Weights of a small mixture-of-experts language model, trained from scratch on English Wikipedia: 7908 steps.
Below are experts of layer 4 (counted from 0) of a mixture-of-experts language model. Rows are named router (the router's row for the expert), gate (a neuron's input weights, with its number), up (a neuron's input weights, with its number), down (a neuron's output weights, with its number) and show model dimensions 0-191. Each number is 500 + 25 x the weight over its row's rms, rounded and kept within 0 to 999. Numbers have three digits each.
Before each expert's rows: "comes after" lists some tokens at least twice as common just before its tokens as in all text; "gets" lists some tokens that make up at least twice as much of what it gets as of all text. This comes from a sample of Wikipedia text that the model never trained on. Tokens count by the router's weight.

# expert 54
comes after: "'", " of", " in", " to", " at", " for"
gets: " the", "s", " his", " their", " a", " its"
router:521451549490512510455545500487492476461559484454516472516478539502525534518509495514485461506458468450498463475505483501563459466489508499514488488498497503507502460502489494499568516474511533522511506490494461492478489512450474484499468540470543459496509486512530507512475492523503490516520491477423553494473507482490513511527485489506529527517478507475517500536502559519509542487471476522480525497491543443497494475467520499507504507517505448507475507470500471523493493498518502527519485527502504486525488484509480465488490458523534488502481447516506500486473525487508498513
gate0:527496506490494470495488518471524471506457517479485508498488487518530478490539491498498466500503500540536462521530499487525499478544494539515529479469485471512498480509516504487449516485520486494471499492470446457512510514477481478507486551526458482530494512526534509508503516517522521469493541527534472527512498487557536464492507481556535556463535471464528532521501496492524462506532550501506457486469515518505469471476517535519497513478429465494525519503489506501431454501503471490475493528511507517519491477482458509508523509478474520477472477493464477482479476484469496511
up0:522472497508491476491493500464526468526489510508510501476513464447524500505519511480486491469487468497529488501469493457537484522492521492493502499469460506487506526513466468553498479488478507538463498455513426497505502522504472489486471535515490498529517513496543542474487543489533501467489559473526477508509539463527550476493524491547516543460554487505548531519502499476508483538532531513528493483485537498475471447486504511511490519522444495506534525483500488478455448513483514486486528515456496513528480534494478494493476481487501507486485498501475494453482493482493463535
down0:535521517486469488488465508476503476489469526570508495517491514475486480515467484515456514541499504488498503501480481488458512492513471518503477496505527541532504477531492517525495565482527484524553534507523501510538492504465492525504527510514520500527515527513522502514467510508512479540526533503512492495475495466458482528468487503488536491523490525554445513508546502500482470515489522507504499457500493470530513507518492502454514484522508554495488495473496534535516511478513517458504481498533483525453489536512537556573468463482474484529517506488524508491527523577481520490
gate1:468478525470508517488484456492500498507514510508497510562493529488484492532507480479529497517491482503502513588493489485544507521484480515485525476535506476536543500489472511502504511545528511483477536490485485544500519551520512490498468469511483471472520517472499472482499526506511486523471487504513490496508508569503495512459463473522557535472552529451546510481517521551489473477461498491494525458488471525522480499502477487482454470536500551552491501534520496546514495496477505488530532494533512511512482473464451491491512519502506494533495449509505486482505482497532483527
up1:505515493478489506504544508529468503484520506542492508442492511493535494437496498531515520487455519497489449462515529485460457456510509492516478473481490507480462447509507556509500465479491531483520489541477505458491502512468514511520500480488502497527565501497482497479516478475454500498526499547462468497523481511477506489564509495494512509517459473479468495501469528461531494514481490516474496512492499474514506507478491509483509529435491457468509502484483522455486518523484472500506481505482534473465481552511520535493497518483503516487510528524462538514429494513452501489
down1:505513509502481514493513477549500517491539517488503494490535508505440481487477522535534502503549523548525475514476504511493495533521455541437516478520498483524514516488460540504466534495467519513530465528539533512537512507516517507530508497535484484499513549509488466473526497515519484519523498555507508471482454521478504475494562516498494506508538479466480513515547505489512511510481518480483471476483497494476529500496520517523501474503475514468473530524507518513499526501491502520549485507507506595496501513538519524499477524551476500487522518480544451479514528534482492546
gate2:540518460529514507534492511512435466479500508513513485451487500462486483521509528512529478532505470526505540539521546507531499441467497485474517471510503436512477510519528507527503495463485521480513519489496474518539488503526541495520503460550528535492501470520472502546466477505493490496469529484486488469547540527500491503492517509501522522487486514428505484450521505488518492487477523528488503525524543473551484515506480495478489477520478520501500499504495461500466506535476513497525511476450549485483463497505510507446503501465543503470525523492519509523477507524456484500
up2:518513522488527490528525484536468515483474477464457517484476521522495541499499490524487518483540492559518498510506504491526479460509502500495570532507543539498501501470525451503476485510511506483500488546483500563517506455507503484455457531467487461499485465487493501499518499473481548493489530455506494507509499491491476520517523522541470501470556544527525512517502481495468501508511490513500474466534552479508497537486541519473515494506508511507493546485509512534519535517466498566459506479510473487474486514504519509510445486456531472491513467541479502479488518473469525494
down2:459534522507470486535505549506526553515456501482514527462503517497489460494527500472481504479555493516465492563468466514456488530502468534508504487518479490529500501469542540488510474494524511476505530505515509508482485498480487510516500522488501492473476456536462497484476507496516501486518541507549504487465513493525496483467482493498533490525507493491459492494466495494448535519505537510500496523528527481509502533490526526521490475501461454518498507514517535478505446527505455482508480525533501495546450485465504456535506491461528468454551497518472507481451456501499499514
gate3:515471504465494551485533517525534505487523515469531493472535476506527529479491522502538522440491530529538496462485494515504516524525502523574506530499494485496508481472453506524524475480491518504478520498514529487493519466496448481522533478493500481516518495519544492518472476467507455483541531498506516461519449496468491427539484519494483518503467536510528466472500499492527521511500501488533486510530519501492529502545491443532511478548510493479498513543510498500501482469519494574495524462521517498527494468524494484530499551526500510485498488479465478496500510470510512536
up3:504459518474483532509512521514523510505529523496537510488539484511522530492487520525530519448490519506529503435452466525516518536503510533578514548509479480499507495478477508524547490464492500498463517468497510511477507477501472461527516495506488485509516492529539466495499492462517460477568529488481509474527451492462484441539514524509499511516465551522505474474510481511500520510486501481531482508544510498493521505537513446525515469546505479485510494543515487506485488466494479577495505479509514490515482479501519498522519533530499493494478487486473485491521508472515528540
down3:477517506555452545452500497484531521499460513509510475506513528494520496511540529471502455454536481495441528481473517502495479498515468520488501514544508492511520534507533510484510518508466465483475455470500465514489518442501470512512528490484476534510431531478480469469473503488476497500522484509504464498481533492478473497532496537472518489478439450454489469508494497473480507516519525455499498529485499489515480473538545507500480481546532507479512490509483478460487512502499473541504485535545531500520488471552466495493518537492531475490497491485520509504488512515476514530
gate4:482489500441473472506519488492505532519474526495522481503476524523500535526501498525483485478525487465504463548517476565494442477539515520504488496525509490468468490466484475460475495512448514520514518486533482479488479434513507461508535503457545475485482500506532506523484536490484527514477512484473486495500506480496481489506491482533493460480502492509527538493478513506499501500524511490434458495490486500506497504425491488528492499452505476474502550504540501533497505519533493494476469547486457512506484456486523466503516552497446465510495469506513465488545520482499512524
up4:471483507444490494510520482510523521528481544541518486519489514507492539511486500518475468490515483482515479554524461557487478466535503504481475491515500476475466496488495474464470471514459507531539507515521476462489480430509499465492533479472527476494482502518523504522500536499491523506474498470469461508503505479471468507517481496525487459469469489510524534496463508491506497494516516485441466537497485489504510508423475496506515526451492461468502511524520497515511529522514489476472447533478460521534479468471519464501499550495469474499512478504519457489549515478502491531
down4:519512517515533483472568506544471481488564483455507484476505475544517542492522491485513498498502491546533471463469509491511521537491479527510486521522496501492533505492487530496515462525503449505479495512456484489505531491499460427508496513545475489486525501460482494527488477552510503495493509458511490487532475488511521503488511513501513488489472504480463502550543549551492477503458471470524493503504511468500457476538516501528509493513497486508467513515532490532487508496497485512513469447470538566507437493487490524490473514528502484491522494481501500514481531540516532476
gate5:525501486540518559518538491502542495498546436545494501474505518513549518519483521506527542521516503475528468542516513514532478474487504504494468430497526505503472525515448471502493487462540485483496539467518477485509476573490532474476529488486510514502493525510492510478506506518479500495482519532482490538522499492514511480532481499487544536517479504522529522506498483505499455499491472513432485492506491480478502489464512474495509496505494485493555477525492524532473463528542510525496485526500517480478524510529431507470518501476504466497502455488487530481509458533481487531
up5:513465480512519510548543512473539537501581480540520511499518518500519492503505501521509538511511497481488470511522513527520483469497523484482499430492519521473491557514460459518520503475569504506474524467487513509497484499525570513458510508492509551527526527481521548462492488496495444514525507534470489507500540476494489477504495501460518515501492531505499502476507480484493443508525494536446481482518508488528519512459493500533525490494499452493529516501464521523448485490530514520495499472500493478475507515510457495474500518481500484508501508508526519480517478558476508541
down5:458478548555525498510455518487433515466486478523517535508513500445474491457465481474510480497490471475522519458476507441508500473492477508515513510472496501522508520534492533465507507499507502475496500518523475462476467535476458478487492490463532500454508498494495482510488531478489497434473522474464532518458521477485529521496482461490531540536492519478512460513498530511506513531485470473486500499492534480522454480485546480509486525525486523475503485492506510512522518497501493506470452501529529505540498517519488524440514478548528529483487465484478512469519518495515510461
gate6:461504537496488495498478513481482498510482513515495481503501511465527515482584485510511505536474475453508463534559510482520527520516487487512475534473551501461496493495476484514488484527503506493500529516482506473510477507483530496445494494483491493490517493445499486471547519489483494499508480542503507489505486500437485520504545478470541573496543522522502537520474523486517498501536502547503517472557460507496501481520518491479527515483459456504470493508504483487453514509550471524532475489448502496460505452523528454481523505483521487518498503499507476506496454464526494502
up6:512527474520506541493520498494480508488482521494491487516508498528437520467473562482498476536459554540504514443450463504506475507448511503494513486473481508528513501461465487480491521502512508493507463495553460472478518510510451467527520475509516513521445491530524497539505458521503512481495486441509466480500485509554536494521462492538467472517501495480493541459541516493488462505513491466500462493478510486489519481490519530494480458514527521525488492509521521517511495477462534465463501538482526479484498529476504557527465512518534519496500481472496524495503502494487489483
down6:512510479447499507467519473486538437473486515478494520450503485454484547491510513506470529470487548477496480466501459542494486486452507524471496529475510480458498519525437513511514518530472528489471521514529511493469506494521487477509521506535535521515501501467477471529492473487478494481486519515505447518519471524459518510498492474529452503511530514474471510478487486493506460481553503490551511467487490537504527511505457521471562496493520477461505482475461454537539459479486535503478462515521502507492519474504514499480484495521491465452503509498524477521506498494527499507
gate7:474496506527482512492527498511506533489477491494498481506503479419515487513527484526527524510494475484509477467508526512505489547510532514546498542475466499459430481499476511507488499465483473513512493491514528474498460509508487461473533499500511502482532470518516517512517522498531499454503548508494513537475530495462484519493457459478494486446556523498482489533503527518469534463509452571495502497499512521511509492458500517532528512555516468506490514542513485515507478556498496517478576522482498491489523442502506481509515496509477497538489514549503510503531507523498473513
up7:457478481550461547518549493498498525493509496531462525492488508439514492552527473520513521526546471505461484519502560516491462522514492481505488534538489506481415505482512493534511521495496490495499496488583521531546442504488513473484502475519499526476539511497454485526517506508492461502476509510506497509477485488478496549490510453477521458506512512493502499556480519514487529485498460526468516526512462525522463539488519513519502490516522522500514504537524484517511503518479554529500499495481490482488502483520523532472494506518478481521527523533520515490524494534484499510
down7:490494512557518482521483476498499460463524488497490498462539465487504536540502500511514516512499473498513481505503507482521471493493509502501529520494472489517497481493526489479482479502499525455532506521463480490513477518530504480503508502479494484547502569508473515501483496483520523464541510487504525537482488484439550463521478497459520489487501486444515524502479494492493449513522482501506497522507473458531509548515491565479497504466502481488510501488500516513468498502538522569488487472503537498521481465478468510440541507482483495484467488542441568482449476472538519507
gate8:510511476497465501455475461465495495512494569509492451480504543517463486495489522458500523500513468521460508489505522460496489518461494529513500515523510501520471547453536505532500485500552508553524517470500494490489491488527502505487479540526477490472499542489493528501528502519457508505515487497517472532523498530509535501533493469516534474470438509530528508534512494495571469538500453511481516468528500514453480493519525503512515501461454514474496493483472521528494481489508528491502526506476529485496496522507518460496500522563497522542482546499500456485515523471540494498
up8:507509495523461477442472464457502487496481550494505458483507554522444493475494507496488497514465489545496512468555494470476507503448498499506520496497516491489488512452470490502464501506525488587519527493495498463505497512516495485495464537496492444452524533512466503498508509517482485507510489476509496508534500524504518476520504505521510542473490472562531516546515483532522469520485441507483507466545501481464506504500508530486505502491464487499500470470479490557499502495509511467513521526470526506495473549488522438519477521533467509500527537479492483492475503484517504485
down8:518475446542498538498549490513474455496486486502501545476493497489465483488489514472508482501477488509453465493500475488549514523477517542514479496478484514507514470492531500484504479485450510514500506551485469516487504504469499524525515481478480511481516522547508469489483478451481480481440498450476500478512508541487506485494476468480507523496544467481514518493503470547494487505505460539530518529544505507483488465511516512524446510459481512555555506494499496512503499452496549477489509475485521556501459479498513497514490550486529510483483491518485548508445521504538480486
gate9:515479484499501544504473477510501507493509523489575523534532543485487550511491550478496452498503492482517511498540475506532466469463506492480515517504518507469543513535518502495501476476494507544505466489492479518505461484499531503525495526493470520505483502516489519494480472524516545479510486479457511524505481452536542476521577536550448479533487526518478509522508483459506464511514472550544481515501546484520513489486513477547509480512529515525483487495534476547504451502524505479499499515508522516508507497499488521531501523507512453525517481494489481497491526432481506464
up9:531510486501508535488476510507501502495504491472489503507510518511513515532515529492487469502461512496506517459515462502507457453493538509496582529504528499492524468517508531482531468478488563550484490496499494533528458466513537500459479505473513573506502531522465496509448488537503506507496504533487504483498517503509528496471530550447484485472471483532516459515515475489478482476532513507493442549543531483495523519489479471549518456511523548522526501503497482513516499503474523469467524485572507511489496499501484527508506466493529510522519450479505500519506499483511514507
down9:530481505482480526494538507511485494521550494507479503450498535494452506538518480500509485550532417515527517454502529515513518526488504488501479486489472479507459478527511505512484503479514500527478528489509498479533503497486452479478463490495502475538505504508457505471531495474488505505485498487474487516492514491477512538525469537472525496489522489527512524485457521534502498512534510492484523483492503476504542493514495531489503536498497498478476504501505488471471568529550510523530468530484514502507476576533546500492484488530501473450509457534552524484456518437488489540
gate10:506498466559525503484483514475515484505495512517497568528536519524487511495469517551508484488519511489527504508513493486555514483518536511533522474485519508542481536531496512513516528525516522514513515487491535490482563491509501469519493508520464487470461513510512506486492485516513468492507513476534507536435523489484495531495521500541468500454502534478532538562555487502523508491527489492521556491507542531453511510529509496490481522501532554500466498517473498493507468507524501489468505508501528532498519561548524503479509502505516498488517442528504561468472498502497469527
up10:471481545515505512498516473525486471457480499490489456517491507490500466502507532457512472516504498475465463501536478529470501533482465473469510525481462469452560524474525495504502505510482482463512531517489528522508448505501487510519493499494563530520520483512483481538538480499500488530487513539454536474529503508486518467484509493481525494524503490492492476472481490504488518529496495507466490503466506515501516526467469479510497510545498458509539489504538492558504502468495462491570480506486469474509470475487472497503519544469505546509459541495538451509495471541540538481
down10:478510505476495498505475518493521524493526454520523527487508431505514537483477518524496524485490526559510510496505484474496494510541523507518549502503501547548514491537473464506523532504490497502478575498479497476496504497547506481475504452495503494472504473510526546529455492511500521508493501453482533514465510471529522476488525475495483499490487511484526492447505533471508513508522504537519479497513485533519501538505519450504485511539509488478482490495474549473469492552525485487504492507520520499504516506415496450505496495511483453497496529536451526494516458522558498519